Below are experts of layer 11 (counted from 0) of a mixture-of-experts language model. Rows are named router (the router's row for the expert), up (a neuron's input weights, with its number), down (a neuron's output weights, with its number) and show model dimensions 160-319. Each number is 500 + 50 x the weight over its row's rms, rounded and kept within 0 to 999. Numbers have three digits each.
After each expert's rows: "mostly gets" lists some tokens that are sent to it at least half of the time. This comes from a sample of Wikipedia text that the model never trained on.

# expert 12
router:481483463482623492613413441565360505475482473544438475459512506411482443478505487378545505434442525515549463440520399540448548502496510509508567515559535607516531499508474543437506489504512477456463586473517437517552398522497464551474509455593456511528474476604489565496483503572519551467524407527503440503512496500424489496620434482501514521508451538461480547528580544546494567464576520485532461495523453522443534492474459479471471488535531482478412557481495531457414482545570418
up2:425510429431524513551574474485528481452432475482431529429393568436423586405510532515488511521461387413580445517506448530504549458653449407485378422489490532536496462527559462548572579479545361543413475473537399496509499498462427594554496460552466544433455553571480462450549513472431499487534504517457465499587455477483543572482488483450489512545615533417441502447526412533465444517472509501566498519502505469586497586445454412535497428493540488402452545469437473466477458464479539
down2:507439591511512554526474516510423500484510505546442516391476474531516466518472533472525445507488451373524445471460478392482521566560519469420544428600567440459497447582519531480573502509539496518486519564461385480511495551609541509513499469506528523500501502356518479463495505470482446466446556470482463407617448486569446528454535482462367491417452568437442526587489507542536510561423439445577467436499500535442551523541501478436516472523547567488416499477522533482506579446535553
up3:508480447479432528425582412490462514502506575480508488550590554527537509492459482468656465532449485504431389479531471516537482498423547479505529462421482523457419480473419530550487378472627395480458490455573530479482565616492501519476518512541506453491415422453601523451525506455516508577450518486531510500487527531546480507595527460497581458548520491536498470472529476582509538489524584574448446536461452525429506490486498558505555522516568584573556541491496418538508494593478503
down3:471558492494465595515423561503432467506529582483504389467551410509538468455465515576538469543503387549478456450448531515548467436507396461546530523454463476505436405471458516405562557432434502397451509532505556541426467616516580447453497551450537464500546563498529428502519466454541604519490437545475473432527496556436604408454550507406541552498457473474458544520479569533438528495440551470389506464420502538472474576530535537571553453432516532527442543395482466510429512517545472
up4:517440504525575508545584449470451543523498471489475533442509485463474497493463574405544435507555501491545439475492393536528543522553545580438519420498441489523558479399422573396493480468513472481466572498468470538534533429529392513517550468556473508445496498409494524465549522526460541481441488546512600447597494536395581542527547484494542451539477448584563531474522549528496536500436555476502560469555550460497516572461458502499616475505481565527469422579493498449477491560508439
down4:546455627545445497446497508473535466485537548509493458425539503595458499487565494542497558510510492476461496580522501404514531486447399446533506429422510498485422490521579515554466429487509484560543487454557520389489403520516630601552516523542517569505456485497488572504537431538466515444502614462620449455510584513466517531486501601435381486592504513406513481409400418483477542526476623572471515498448501405496496496461417562522610478460523487502546478559537491505561498526572378
mostly gets: " construction", " control", " available", " development", " use", " transfer"

# expert 23
router:483507476531508499509421440574474559474522470584453479481507476420544461575503509433619553488395646457554445423473478456492521526485590530576510576591509589459380489429493472485449569539478491579520532491449556511526403520487531480498546488536433531461449556553465528628509396599492518541646400522547484553487472522488492510466455481436547461583484553417435527522529511544561522469585521564472381510469442542478473532505459491492519550500546481526527570445464531471503462544565503
up0:434481430428498525522449535536510445451455533561416478532463416439453483562451445494475493517501545481584516520495515447426490509537455530407510573528518504517526502580426593516529535406450442470467480402443519585369505487450471505472547404570584490505475410462508525548558430480473518466551456564519518457540500524453597460449519449559445531496539524392538491520525467444641510498569518474469537483438532488526509545511538563487491528485486514515547474474397529543457504574512524
down0:545463566519555546462471615568433583449488433450480510451558512541546472533471484414466537545444410519488459429530528513528592563514437516606570556572504516556327559512409483445502536470483456535514528542429451489520502515570507472495452522408518501521511468491507518567463551462615549493522492598550466397492619523511531482534564542519494437507527554505545444430516476458513485510436561503528443492469520518480417389451547418527476546519400503481429532598521496542547560467535489
up1:562518550419504409505484514412462577413467501560590474420448598439508545498578432462519540560496485553518481576483589600502505495533509473510499467549458529534506391594458531496498537497588536465468461598496370525463449500574482585453552518543502468471543498540545478507496389500543496492463437467499447520428514510519411507450492509478377495494530459509504537506543484520513499541529450614567575552510479516497477450535543473339503444501452444499491480505498513533486568548566503
down1:522497533497519487478566623535532462546484472545497562543520484536493539446464485471397579510537496562532612478519474520508553498467524501539495509482441497481588536438521489515541476368433502407449439452549558590478541466494413419588490490454597569435458549544406482421510571430440430464537468616493438529536617545555493516500447478478424589497442528499459532485423578398525514495424510456403497547391486508493494488537487443507479451558530436515491536512485484434532526593436597
up2:493506555423532486513541462416536560475394574454489509462483550507485447502519514550543459472407424469536552496465494479441526555578538400458540638492427555623426447422594555435465519439436543500506528462518546606579541423470579597457539501488448486519510486465463475549483469535572525503500499450416529499480470461465473443458444513513582461488555422469417470536499468526569583465495543473483501534527515522525508509418500510555474553502495459555483529461458465530580507547446476
down2:519539522502576499514435458570562485520493529439489486496525548494555383470515562516444543478394521540484442466498501512490507461552458493511523525496574548501488505469527482537493516517461370547549427546492516469455606524482479549583630374558481569402517527547525605464561556466544541516439522477591463587564488428463504503540419565470411512547545482371507472463468516518464505481496496422626512565471465546529485502527516437506492521462512467532489545546480556462602569557480564
mostly gets: " species", " MPC", "idae", " JPL", " Genus", " Species"

# expert 1
router:521527446503481498506388428552506565503496448561493566456406553464471355532592457547506508498446488481517446549436496469495560537382569525513484556597459595517467452466517559446460524448447462547530529462439551545545551483457483480593466532520441618460483510557538518575495541526472470455547487488528382511468509507503440484431543500485573461548453537494521550424545560464559499524506468546455469419415448426490459471592495590500418581505533444533471492453433567393470449511473519
up2:551525505520528463502508506497551501424483530511481433488413494446413466503474455584458531462566513527384509422459402469465498514476534546494582503608470515390387544510634621485504482433532545468541447498550513486484532490453470532519513506578449536412551457436451447507440520517570555456502461597543543532589564393586586426497522511532493480477482446549510517444510486504534490505462528477586536405431512572485549469559493486474520510479641508489497430529507582460465431514456490
down2:529509517512433501551554585575494456447475502439428473495539455436517480520470543453581452463461458428404588508507561526453457455442445508535507388512516499550491494611475626523608533478447461465373512479466535553555404522462595473504541474609484517544490508431427468493592519467494480478464498366580430474483466560409470502508539412408543519511443525476550572560516511456458529453572423457480533494564453446479543495349524562544596512568476452497531481495457468527506394490478405
up3:576557391522492522532504530506458508566551520496560440516597489490469403532537482571471459487467488503486470478532458450521461460481491519529428580595387523544393470450608528424490486371545470486437448359551489470476555422531483486509496536543455433444446553433452536516536490483476565498430475539511492534520485509463460444523587490477492411527485519493495476503530526459503498443481527506521502587573505504447483423589534474479445577530530490565506579517531593561549488587477479
down3:511508502476566522597442471582530494462561579544555489554492517542507570462476521532443506501455510526557509443445515452463457591427466542381506466556581501489618493452546505611494461497520609442543486468525530510609480514442475435496488517482565459456584390497482552465456517623564485499473493477487519457611510412556475557438447515448535510446552549433471479550453519508527476590473478538513480458518522539425423574510452586487541527495479513653489505492493518414486520504494498
up4:402497537494516468499479444514557600457519467573533564499576538467465434534506520515585495535583636497416458507500508443497547469577528640519524452406459548546513547471536440590504407457457537448555563443492556503402498502550496521538508562542506400476491584507458460431491538556524503499520369469451613539483515545501476542553345545532490521533539490506540574513516534509457539419505523501488493498574443440475495520595488475483483462553475501431594541330529483534486511470549506
down4:459537466492523507442504504518508543478447512499498487502424540542531413487548502474537510438400444506573584481539591482415519543484525481470512537525464495414478416511397532438515545488568486498548645558474546468418401492479478536559450451450382440477480486471396448497463473564484484510507555461487482513459388531549521493502525536488443537554480577549445402489597482464489462464462513474560519450556461509566514511545580466528471381455445450543384417511466547455451429503487535
mostly gets: " and", "),", " but", "',", " including", ","

# expert 29
router:452549479592567519529490499521506494399468418539460513439558544484488442468426520505607544440427636502525489493417447522505499499553571582525441532455412563470472464418472582464514554552405534483472483519490494447571460486476478473481530439522537561456468452560556542517478455610515567444535508518515338572472415549452481462460432514574555491560586525493588494457562549562538476453582540540502437554532432530475505486570486564443412529541540471484504558435534457511408507556506520
up0:604610481445554474525406470537532441492527522518473445466583516386534529474547449557441489407451573527513438528495595464407502505528492435463492521542451510483460589514548454486589511478510559512419508434518493512529445441464482522473464541487513482559453547503420566554416495497384531480425594623489470535496552548495482349528497460508517538476431467449605517547558479532532556485581495538435484503535609477464464465537557447428543526520455452599527528425402477602504454556498478
down0:522479524414493491366536494483482450475575551507490539528437563542553426469519439475538388473521487582539533398493528515562483566551400557448467522471535519466451505604412492514458547485500491620537508468501409549489530476635521474496596476549514484518524533488558611583562482540478499458467478552492557576511417504396550521533506471474485544467499472439492528503533422532478544393584455466519437477508501449478502463538496490465474547543496529554482438501446440578535522557537491
up1:529439505544506543582446461530532451477397515466546558472553589475498482414569427500461491424537536473428527577513476518460487536577514477511437517486518515529438463519514513505461494499460439465586571573575490549632566509579513497506419475544563519464501515533637544491528499550513429488628502539578493566489555515492478491369544487464443458554542478546449411493482532475549490475518542446602448496481466423506453477514439472505552479463429498564545548439533522462511520441508390
down1:475523525478492486425471514470487465543399531526539460524494585540519517499409478506439448490452450466391469500441427562587549452459487480520595525528545604517526475449401511470547628517504520480451492420423465405443570584489465433523551526522481507562487520533515508497514521477553473518406453520477540501500515494403501510482524550532488399541475469521458581511452556495417515499562565553530461492489528537447528615510442481464468479493486433494424489534528495560549499475430445
up2:513528505484491521545483490436490445439537486498493346503517471467455466492499516530459489450579538434497524558502448462518493379471470499527506488477456562392488469549491523456509521488551516480506474523508509480561498537482495402508501449591479504499568463618483459446494519481527504491464551406537503578627477455487504537435571476554406476532473553507525491554602465628527464492443463506541464524472425617465539527495571460475467480481469427610416558581486493469521581498532511
down2:519509513533497581452429500484544563540529482510541509467513472485553540531427618461437446479483484550458539405587535541494501522565435467550488450538503460490559558485558516456528535482520482568444430440467537442566523516571549478472552485620386444472577579490516557502452554488446583510466476430554430438466509556414486554575572550513518493495547549559571545524364518470576491559500505518450444507431530459400561551494466434515553451445380493396539505427566589529582403488484556
mostly gets: "_{", "′", "_", "AR", "X", " SR"

# expert 31
router:532555490512515464449503505498457500474524485561450491462383526463525502540406468473472578476474524493513465448475484433531519562456477535563509557492408584576523481509370542516487481392445470401443614454539466401499483530418551513501454486460412602436463490455520480543539389485485489469433490473612513480497498468476502430543523450514554523551566496457553536557556484563470550479481516467530512397406417520523513516519500494480444536523454502522430461557526455493470483545498511
up2:474496505403460525586511412480539449470554545492541513427593465490545403462523467394433552486401582466590514475503387536552517473505512530585503473497541517510434479578544548568509426414639529491523539537581420509601490607513565579530533487447487446510447509484534587510399479511461551470450469485591558497566425568540449443515428474428468561475502529653434464523519443548536463503520626443464459480522438510592499514417558482560515447459500497537531526498583401465436491489453489
down2:542567534477519509522524450528395461583454563468540475537438495518477510551577495522549464498473495497438448515480462567390438473424453622402578400574498502508550488430466465545457598431469508464427489410475455516525465403512468541543471522529553494469477555521401498465517512530476469539493540551414550468538499593563536576533547574485437506501461403563589435372488421561561565469478503490498472524456553412424503458407451480474536461438516475463539555506618542513483506502585524
up3:523561576509559490401466502497508523509464484565480547481542517502534379478563486564594520457540589505442576596402536494487445482475516538501541493485453517487532488462465460458362546483404482578504400533500433558438442473432575526576516515609525506489549535591502568580489527512401457442526485552506555593496491515568500479592400515493442471523439575514524550430512583433509580432651546506510413543473489550388522534446517437547568538474519471556418376524535552444551538505614511
down3:538489566533490551484539446457438431540479613485546385577512411463503477500561457495400547514402459544465518495524520472506534544477454437398463434527485529468398561496511529404550509490591487474481491476569463506505549501521442437488453435414505487463513418492478584470451518439540524429543527517523523465552478449410530575431482507502455528534445555500443506583570487525514419500481516511484401523387571434530515429403499479502516552436554494447577539592484578500478478515568590
up4:565515399570574522528624439543435572464578520570450487544552478595441492435528507531557439503539565508478628556549606479515487563493505504476470473487509522466523460576481446451594532494473595483477497528471459488546421471475563520594573476575491472484412502540366500467428586469509537479476493500577493486476481496442518468514494490482489442576605536553493545427516467499600455489429425536536573445409380530531562527467531368460520547575474424462430461503553494458545521476405473
down4:511527472557576512562473427532462514525438449522446504492463549555544461453494650557500616473507516490447455473534489397520491448527417439504413521411557578534399488493414527524492458589452569523516480451465499515377483497432497542474508417427558506531585512458504547471518620594489430635530456464500525458461515472496501416488456536587634538503451423540456488416549523529473468505526571568433581607447494534456482487455435487374517516563487521421550470560552550465508516490491515
mostly gets: " July", " September", " December", " January", " February", " November"

# expert 20
router:540594450533540505433502475498492456506474488570488523450442535444452383562575522432541552485530518484527407504499522426484537449457492474487517436537494511434408520421458469529457522483459458515454559464492509536532491527443478570514556432612431470426502479542451554525325546691491519480558475505562500559450579555457363535508517504514422472526514577413417486576498474487453531541484476483573472529500435499459440526525426499489436552447491389423467550460460512501581501444512447
up0:603499557482527518545484481486576461442544382395559503506450585459462517495502476521560594497538474427561612548463612547565527434487497457549497523498571575553595458560420570492539490505561446540461471507519518498521413474409558532533531429437429560569485551572535517552503525489448475506481602391636559421544452564494461452465506427474516498526493475471434570471479446583442419541457474558476567427523549492475549542491477467522485524469519531470501513489458574481503488464509483
down0:468453545515499515478431530506499498521428505530589472529579529501496470586554539536538428477437492493546410563510516458460419438550551478559404468472487526502374482526505542480543538459476437484471481456453469603444558560451490492454456484400513565512560453456412512533489513535518495471501437459521475580457576543468388447522512509492445570574430517449448523546473508506433551388535554545448519505481518520572507387493388410523557595427492566402563481474601438427473535500513509
up1:422547504466494510503457458492488565472511498403459419545554524514476499446438487485572551481424530383452514578472459565555545519530525408534510531501489522614497558459457447466539526542499587580394454539509549567522518542406460457464455468476543514481466545483440463513420496534553567537497476469500444516539571463448506488453444577421479530431524506513509603550549402416574518676488532532469553519487485556536422463507564482552498482495303475466528533474515518461581535497489489
down1:501489498565495420544606426447465551509462507486539557601633489539461520488465606446515587422545536473386421372446494572472578446513477443501522467543504444492464484461474531533469538545544468467542390510486421523450506463516520488445474555545451450557415523503458487473529510558351337581534555415486538491525473513470441510453426507528447477416573452517494499529435497445539537373501461562491489488428470507574514415523466526571480629548473496425540446502521465419543614422557476
up2:525547530558548579544472432455480537510417553589452519387491458457525472560535409426507427418529519469402427520454500484483441433523421451510386538467414538508529530478580538497434464571522474497430511505555455477571562588482435549469463544536423439510513525432538520522564497480453519501496460533502540542459555490531520530498539567518542422461579445472479442556396433476419475577428459533447523524522398501448487508455517582499500499412456436421410520508484514524467418548548473
down2:517464467504408593511543504502501500464511535489468450470519497530604462515462529486435392527476381396451552473555481400560493495493529465477534476422521492456494522451471503691479492463456536456486539550556533560530543543486494555499470575593432456514452370539497466494567444475513567479503446499582441530504528508507583504544476463463513480499478525505522488454473499484476512562586443518500457533501539514442489396509512421462559531531511512560511516637456497450522523536535513
mostly gets: " European", " national", " acc", " trib", " Japanese", "″W"

# expert 2
router:516530431509488495518369481573497557487507450517432553443549491481501485478467402359534536415548540472550473521437434460523544526432493519567561588558486555557519446489427515375465462411471471481476574624572554465549480530414448516528527475527477512496416560495491550484497480496452522482514401480482469564481537498498450494552383588515536472595478526466513508412528527469555445510456496543455453567501442447418539543528472490546494534551554409407452528495459430504405489549577483
up2:505433474527506469502524497456467570450555524498492543478554556485467475547445531420467549544466582473491482544580412579494445524461506475469534562466581515495485532434488494498503430427515400609521396518505517458531459554530502520487540510500615562511482493444574419535521528485575542570482425489444488379461449448503430409470506503522556456483415528468469550494556573593543541465505482498396506515556571486524448527456437370432497477541463529477481543465552546506591548454565533
down2:532444450488556548636453440422431495550493468509530547411563566578507590494539570487516533572468512495489522487477522577523567516460525500478474415528545439536538519559520626518528446532526466501481445622534472519529508571486560501566533340518503494408476446474494470478522499481512502558551576537480519393520582494395488523593466557546444530568554529516494530559521571496485521523550592599544526525516424594455417497545536488424498438487466609548454469508486558543508474516455470
up3:565510447609487469495514496479491541511513452470477476532558479421445585447567510465523481537497581395563576543554423483476487513504387497583499498558529497612468483520440513528526504543435564517456438500541564495534498509482566471416533449464607512508456474419550511472482522484581550583538465340475399430429503515512475531501514514494530425504520507441496481508524497467445437470454499475498476473535405418480568488487504564488489522410486551536604471602512492417553479514564496
down3:472512509481552456433477521473439477450513655451525509551513494453493564596565483479576432511508532404457485512516493497591511580418480488521455578519520442446567547468519524511451557513499504353520473427472396512509510505449470544431539567452493475421445505542474506628466430454470552543416499514455517563471606509429514441409458395496455479469490562532429515548438462457527447405466554556478462443558546468549539490509377526513395557516440472495443464496488458607494559462574561
up4:529463622442515440440534569455419435412485581387458474545524465505444421578437533494505503474457559449530590516468493519514453478533487473537571590524496449524419446571439483548447449467507497546473490557479548552519506428421411554508471451437446580501525526515498410503433455579562520525381525491534560584477539504565467479465509468482517413469551419420508530501443469474443413463542604520532494459480536432619535577558516525532501498475626521482466440503423537586542516401579547
down4:524521493554473471531481603520514493551496486380499555540565399471574513561540517486526495509501574471468529467533448535553558588513510510431564515540536464553523468536425476529483493546476525487564466452410466516516520484448445515499510502463572459463554486535429466520508527536552389547426492480548453403545470486506529487419548480632585537511551437478584531482469556585478549475488507499513559483470446449522520440548519501475490405612577553398579519553601540453474588448494500
mostly gets: " million", " century", " months", " days", " years", " minutes"

# expert 21
router:466534399488483448615376465420488541570464494498523478505538486500503480499507483448516559518435450395546494492536508504461580504546523514550557513553494606510442454526473494463440454521472545570378600503404500521540384484442521546482538412567411544534450467581494598504537494532462459431507569504527522520385453551432509512523534510520514538467451497385518510490583534506462496479516449521507450530483530497422478493443411512458544532401520487546475540471501503497515493481531476
up2:470468560438486453478490491481488527557510571524518465485533512519544493544573466476559595541539507513497546458458499526461522560542494477500434496486402520506413571563481526533457457492515477503500609489516588480441517499501495469456458575425511440464559458563443504491477515514515463463490509506458451547444475456531467540581564518575470578518434505443520550539556492553457504562442422466518544328483486452501436552427406500515447451525428475389616569450408451540504447509505559
down2:467575466459448528506413551508399494484548521591527558497506512534527435448532502529514451464536482529568426482486436454535421576541541436398516452449505433466367508459518608543517527576561565471488452423512408506432462572465578537464435433469610481504496428450502528554561524578438543449397447503558453463506520403537487529524454465647482527460556527486454515495419525407466508512450507459504507548519557541541536519500445431491508515536533504534371551425476514433546585466550495
up3:496425503497571543480414523517572531443401413453498606470538623566503511555536482543509524510522538446561560491483535522543476498510442506481453495469571590502478477501566447554519470528499458489416581481571520454483417534452461436459552442519480476519506484607466365504462538562540444539571423529499420494477496563483545490611552593549381498497534501500481501544465530614446405482502505425575569531468564527538396446559606443466555497433456433491425482494486607550443448457523462
down3:555469578591437478524613455490477620499442454449494481452549597503567487390528530610446480564548571556389506467464475519469523520460606460595448490493482488496521488455530505408563508445506521523480509565418457434478488542603589609518499500464509500431492495553548483584514521591464489515443436515463494517482518478602489447475498452502409393507446535522581531467477553540420488533496512489479555472504544540630498530465490541527507541490521500558421473485511508509546471501514509
up4:557449451574489554518525472562478565477579473584498477523551581490546605523487430491530478406479568501382545574523540527526457539563454520407412464555517505461480518452492490532480452588536478479509490491475496530534471556547521459513496511475412513520509516557517428440516393461551542514502510525561514594434512477449543472529478489492533491463512501498450520387482539447492483538515500457487458579507545481556523411510593505482518416474515562532510542490493582491478572549447530
down4:540524432583480500486434530512573447611620468435505495517503489404489490482532560495469597560562557540474397550540584570534466588507513455457501515458515389502392593451477544466545527522453527588508460413501469563541465494431494508471447482524521526500445485428487483495413622528462468501484500517468542554445510566552494447475405480506502443510435524591486521500484558524323451553470494557621452499502528485465496424494490530444485540502510529519536444448560561509505511492539533
mostly gets: " Total", " %", " Votes", " Date", " Preceded", " Succeeded"

# expert 7
router:534474521497544468471443516556433482490464479507405496429476513470523567475522507469566580504528487508465528513568418380414549523464552486562552449498445484548466448509462551515446506472459493543531608478468541494600470536489405538397536480536502504400562439532526482529463479560436563536461533491569514622439448503502506491547552527536530558611453470492538519518487566493461496432492519470528481493472476526458509442545472509412550523553544524445555597438432445434419479471582568
up2:453450505489511452502523510389480478529414449495541602438599532540473502488468490472543490532455501419548509449484479507422384484515488405541553449416535456511440524501491498451512527535474449560462485425521545514430505530566572512493540493469483546504495506514535465521490506503450488555521487447491476448551575472582549432517458458442464401454557492480419524495497489545486413573592491507490526562444471404422491376457526556475552422518447502510511493457423462491494465411584537
down2:448501462459436493468463457598563431485505589498454481509540470503565467532516465547474525511441531586478533472462469578467484423519452539387561493517487469504487460517545477436566526496531490511523469535446498459569549556403477522507545553476441422596518445439525488446481592566516620496459546485499490480498545597459396566589463579507498489518521511519496499414562481490449492499546433482522476506585525583534607525577496467458484456500488480559535504495567536481515518565436439
up3:484426640482496497493480528488511463502493468594466493466517446357460490485494468480614453462493526435463442564459599535544552430430506461452505513408487596432511497564434552490559475471461530602518562472562510569571521463527413535342604412515484453480424477517497496481476568514475534451628539551525500500525444506515476519493535483555417506460537427499534526527548545415455407545509460584524500490457489560473463578444460509522594451551465498477464516589548418399417482483494554
down3:430447512448463474519568423503413436517584465432565585444474513508550507505505432548470448560573448553552532493410468523442525546534429521443491501607541484437460493423387489548578519472499470522491495459420548528575526486534545470513481503501381566600478453427448487552481551561470497503456414565483526467445485614558415588486532504621484500538554432482519513453483556444547472497548531551525549558502518490487550519523494417488497490528535437561498505531464505558426587528562518
up4:411541473543515522490520489424427608492452548493492511393586460565590516508526461475581459579454592554465451452487464519477518509548453464484514493528612480509456586512518559582585475457413489474486529554545430486533534538491483484589487510461446525509588495527556428554418491513525497562476568397574450534448541536477517569399520433444503430472571497569398462477578439483585446546562505489495473517511463511417605394412530591422533488415494515407483428467495484508431579503515407
down4:467504460533463437424473591464568428557570512454488513482498486558512514566528450511527462449472443363549490411438525483445490507444476516504507544432435526433430467529394534529513527416480495509397523467457458463503447434496466480536456438518451534406479477539454517450456589571488531521512619493457501391514568469462430467515570481544444500473470487482495513546444518597469421458535531457459443378551497497434541519571547470571447490542472528521497475479556480554496494513510456
mostly gets: " during", " when", " where", " between", " in", " until"

# expert 26
router:476521521553497497585498486514457597431481478560458476441480520487560508513454472459549526410490543526571488545498447430458467515537528580585519430551477526464479523460490501418434491460462497570434495510454442520497473443478383488448610447570502599512445492507495495550469469571588610465445454502456467515507456533492494495515541501509514437503460566418516471438530605504541399520485546519499438495479446525445470465427431561450531551472578490458489487509425532464463490494544478
up0:476525526505534560333499517528514403466475493461525560463521599545473446492544442483464554497470528379500474487425412574554515585545485429501530498560649469534463560415543523479465474501528527519532453428518564538464546639575436486455508544489574496451537564472570521511526479462429560415631455465415519486443525426565506492471503464547432578500474462509387557474536518490555556502575454472503533624475412504502433534607503449453391579583442546447438450533454486520549575502385401
down0:514508519561491444513528588474502430558554558524420464459420490416514572419500510560448524465460430476542546451540496490567438500554515523483504584552431477456379518472443539522530494439479522431546517484465493547425430473388509526491497481617488593529547494567572460478502513480499553411410491505525502507475381448552495454527566447501519481538471556395514458437523541451594543533478516479402473461461465526480535468333443507461469543505454498489531503573473581481471456618532513
up1:438498441467496436561463475533528420482460512563472512495571474546605497548559474461532566568575505425546527544554466563545462428480482532504576499544527540519432532455440432517504556480547520531474472372455371575414452537500561466568536545563545493481438485486482462552464462530431489537611493531468586555620525465558439572576543451446464499597482538521481487481496406410536596488574446563561444477481510510508396519462498478523418484508560574583445453558450487526444529360447476
down1:454535491515427454526528567484577509598495451482465425586478472609562429427549475473518488401425508559481549473513490512526502507476414522496483463510527581554418520439548526521492486478536499401539385572577491464534498552502506512460500583481450499542574470457524516470502461420437512482565435432501483499505430560497503608492579504544472484517591530490452409463455534545422491476503606534491427554500469453511467630505451563486569417526445479468434451498535558466472519463490516
up2:433523525472592618474452440592488496560409545507435483413476463558428461545526539509508439462536422452513564510493405538492458511522481444531465467468440565427535482478498478571416514530526468450396538580423478555535442598576499536467561526550424484498517528353444511517468635492537557471482527508465495496530505592518532482572456502465481466533532506496371551490464539568608524516425451467550516461609514551488534539558558529398420493412435551492488485514441421478460498533502552
down2:473451588486573539518452499535452478483461432548539618548419393500376559508523362522416449469394511532391499485552550537540387579616498421590579548553548565487509467451518581599491487467512553491487558527549521479445493442546560573436462467481472512583499408488444534530474479474477420466535510495467561462482547518495532425569398519527448480506529577437494518494486541550536474467510463437494408525513532531406567477449506449472506547481437419556422516442474493527490528519561564
mostly gets: " c", " w", " b", " t", " d", " p"

# expert 0
router:488594451499513525571528485454498544541496472524510510519359553420516519477498432508519530464530502460498522580525527468501549495485525547583524486579385623485494493492506474440434431510509494445418480489475492502485482497512459482483547445455413530424477542586524467543467445486471519422493511526629498572484353529538504526461554491515502520485560587507482470467540536575458595497532562544548491489443466531437452471476359488439544627466576435495525620471477465489478490422505464
up2:506527545486494436537386508528450521579563535568553482536498587418431457497492504529445531446534577509483528374448455508426548502521492469491537468543522448566520494474421513518482411612500547462531493536437502515488497535469548497552551524446518532542470499530510531470511536595427543467447543537569538535481528577530481424495558466518471529519606451464467563563400574462553483427610489475425466441444494620543527414494496444579390511458531504528541446492489470444514459584573543
down2:504487568462531526531511493578458522476438516506566436397486535457531524450485445514467541481546510463547520474526538502562549532542479486444398479414580572488613502514453479476573500424506495423564410495406533481465466612536467540520454566470560535555590516548521494492404464444506416506616449558543566474443495484477483587583491460435516452457562557461505504596516496605472511542474585474503524437493588533465516473417545389516565503420504465472470488436531521448380481401522584
up3:517601523507441529508494515469471547529530554428631404458489562490427506505500469449498484515524554505402565574469460462521490459444422486524530563483457516463462518508513485568458509458430433468492489485532442446550521402450577456516573439622578607491478470452456581468486512501430541471590486477461524524533560471483597431489387421425455567497490399501497462496553565554546521523462567519500506454529544485544449513548467375523497472566416444477577524500497432579583521424548578
down3:517539434509494534490457498415489514566575449468431562424592578432407535487501454496534426514497503576462496494546526546577398450498497515476499591442510557499477496432511533581461475506511443454523465457549460504432640485493623400493410510562515457551497538489579447650540510545571540567540481513508460501557504509527564461433491586538611510505472437584527440559547515383432424490448488507445485515507420562459643550505481458546518467531463425436545520542563534341479509564478518
up4:510516577483441550505519529511473401481493498519456496491540493526504507452460519528524495585459468473468590488474519542497458512566552518524455519519559387504461506504443508505512426499401494461428460486481554501530596454459529444557444519536576482498535525499457448398438509539494452532525496514490474511482540508558469517557477555494452429541575399458481556497500577544371434529507495480513543459489471592426380478535459408444455529453557514455440508507447438500405503483499407
down4:505531515462523474534461542373510551482590507518456606539429444513643474511599406536595483489509539477503524486526503518560484475431386515535401505556466563499444484470469549428454502502434527547441583558489517463471525399493524430411505519414414489487497447490425489564482475509573442544572492489466532365503475521433429486475477566428619495481468477536509333465469549437468486460459503455443441482491376485494502534495490486428504560564550482619622443576573481495476487553529442
mostly gets: "|", "=", " |", " :", "',", "):"

# expert 11
router:579512442483539469569436409517461501589478484522504478479464534515476442456482442495572542409480565445535504509503522442469508523478518601518561564518394543494450521490490458502414580432408403508466515509545544513508533465455521482502543486462481533471504399544454568524514588576484486493558406640600426520419546525447489477518505485616533561492513523451557471507641539529568439491515617499560451529494494491467475472528470572498472532445515504492501579419483571486523463475557505
up0:502473457491489502492557543566516532487469511533453468426520514472422547445473499494499514495498502526533580554424580465432555486533518481434395449448474481611518523544552474436495524449525522496491424530497602461491571445454460440532504489569497544472443433497576516432516425431487520519535569438516489518486486392612514496449531569452446597482543426442542460484504498506494469435482574550498503531448494521478512502429457518440520518469539495581569506488474498532502463633554422
down0:577496509533526492477502470438517543495400532487536536542471396496456565568488532446524464514458550590527539471542485635423487488512453621522530491520452499563485549553524453448555514445478602432437472507624556580452578508559495492614483592526511446499522523549543528474476547425586498591555552599431635517449525513512465578534542431455498543439510546467455448511487499548564495477510551484425546558558523411560493487388496547549477539486502572463517493516461505468509542441593422
up1:488514536547553489496624402478404549550481485447495410482527527539507476526654441500461486493523503488451518486474544475535440535497494437458499428439456469568499507528408415448574522467509502534514430479498456497463624493487459532447455483530467469512429488510529513550528565474549562506461513524527421466418446487420533469536400573373508487490541525514558506479448479493503452546423507431448592512482460466463466578540525459566557568500626523576482542513493519386460505487422546
down1:511462560533549477469493422557502469371482600628594420455517552504423497635498509436501628480460580524576534490541537480512495456470492495563496542491550490587537461442509459412534458528517407514549476493391582480497483534495533511415470493431463468459568518508528512422618532487498578455571481418388494519378559524460485459491515564450521461572506499524544493521499474491478476600410549520573536491577508527525513469484426481538489561466533523560502450596554613444539493500559511
up2:601563503491358492529511481496510458582443522483484468422476550492499530508467402484516602488457559397572466475458444499472462486433501540475492530524387600615475509547499557474457504393532495492535509473600498447545553498450544572472467481467498530489422482463519452523484521520493492541483449593536459537447565531449553515496534530522452482564533459424446508582524552506610484494457509485603451523441561490471407469514557456437516492496470491391462398520432550498595472503501481
down2:513473489407520498520538563623506461502477486441574502510510566500517515526525458506527513455499604551576424512495498457558537517432549526559541484415462551494481545438540460483441411543501521462463391500460506509460467519497620411486533498497501488538512428463452466461420621509538539522498455316566400585501544574505521431492465496582567472555483484521423360541569489497494480496459471458541545510517510445495564476459509548526493534403447457505547536562451558566450523483527419
mostly gets: " social", " Social", " Public", " Science", "ological", " Research"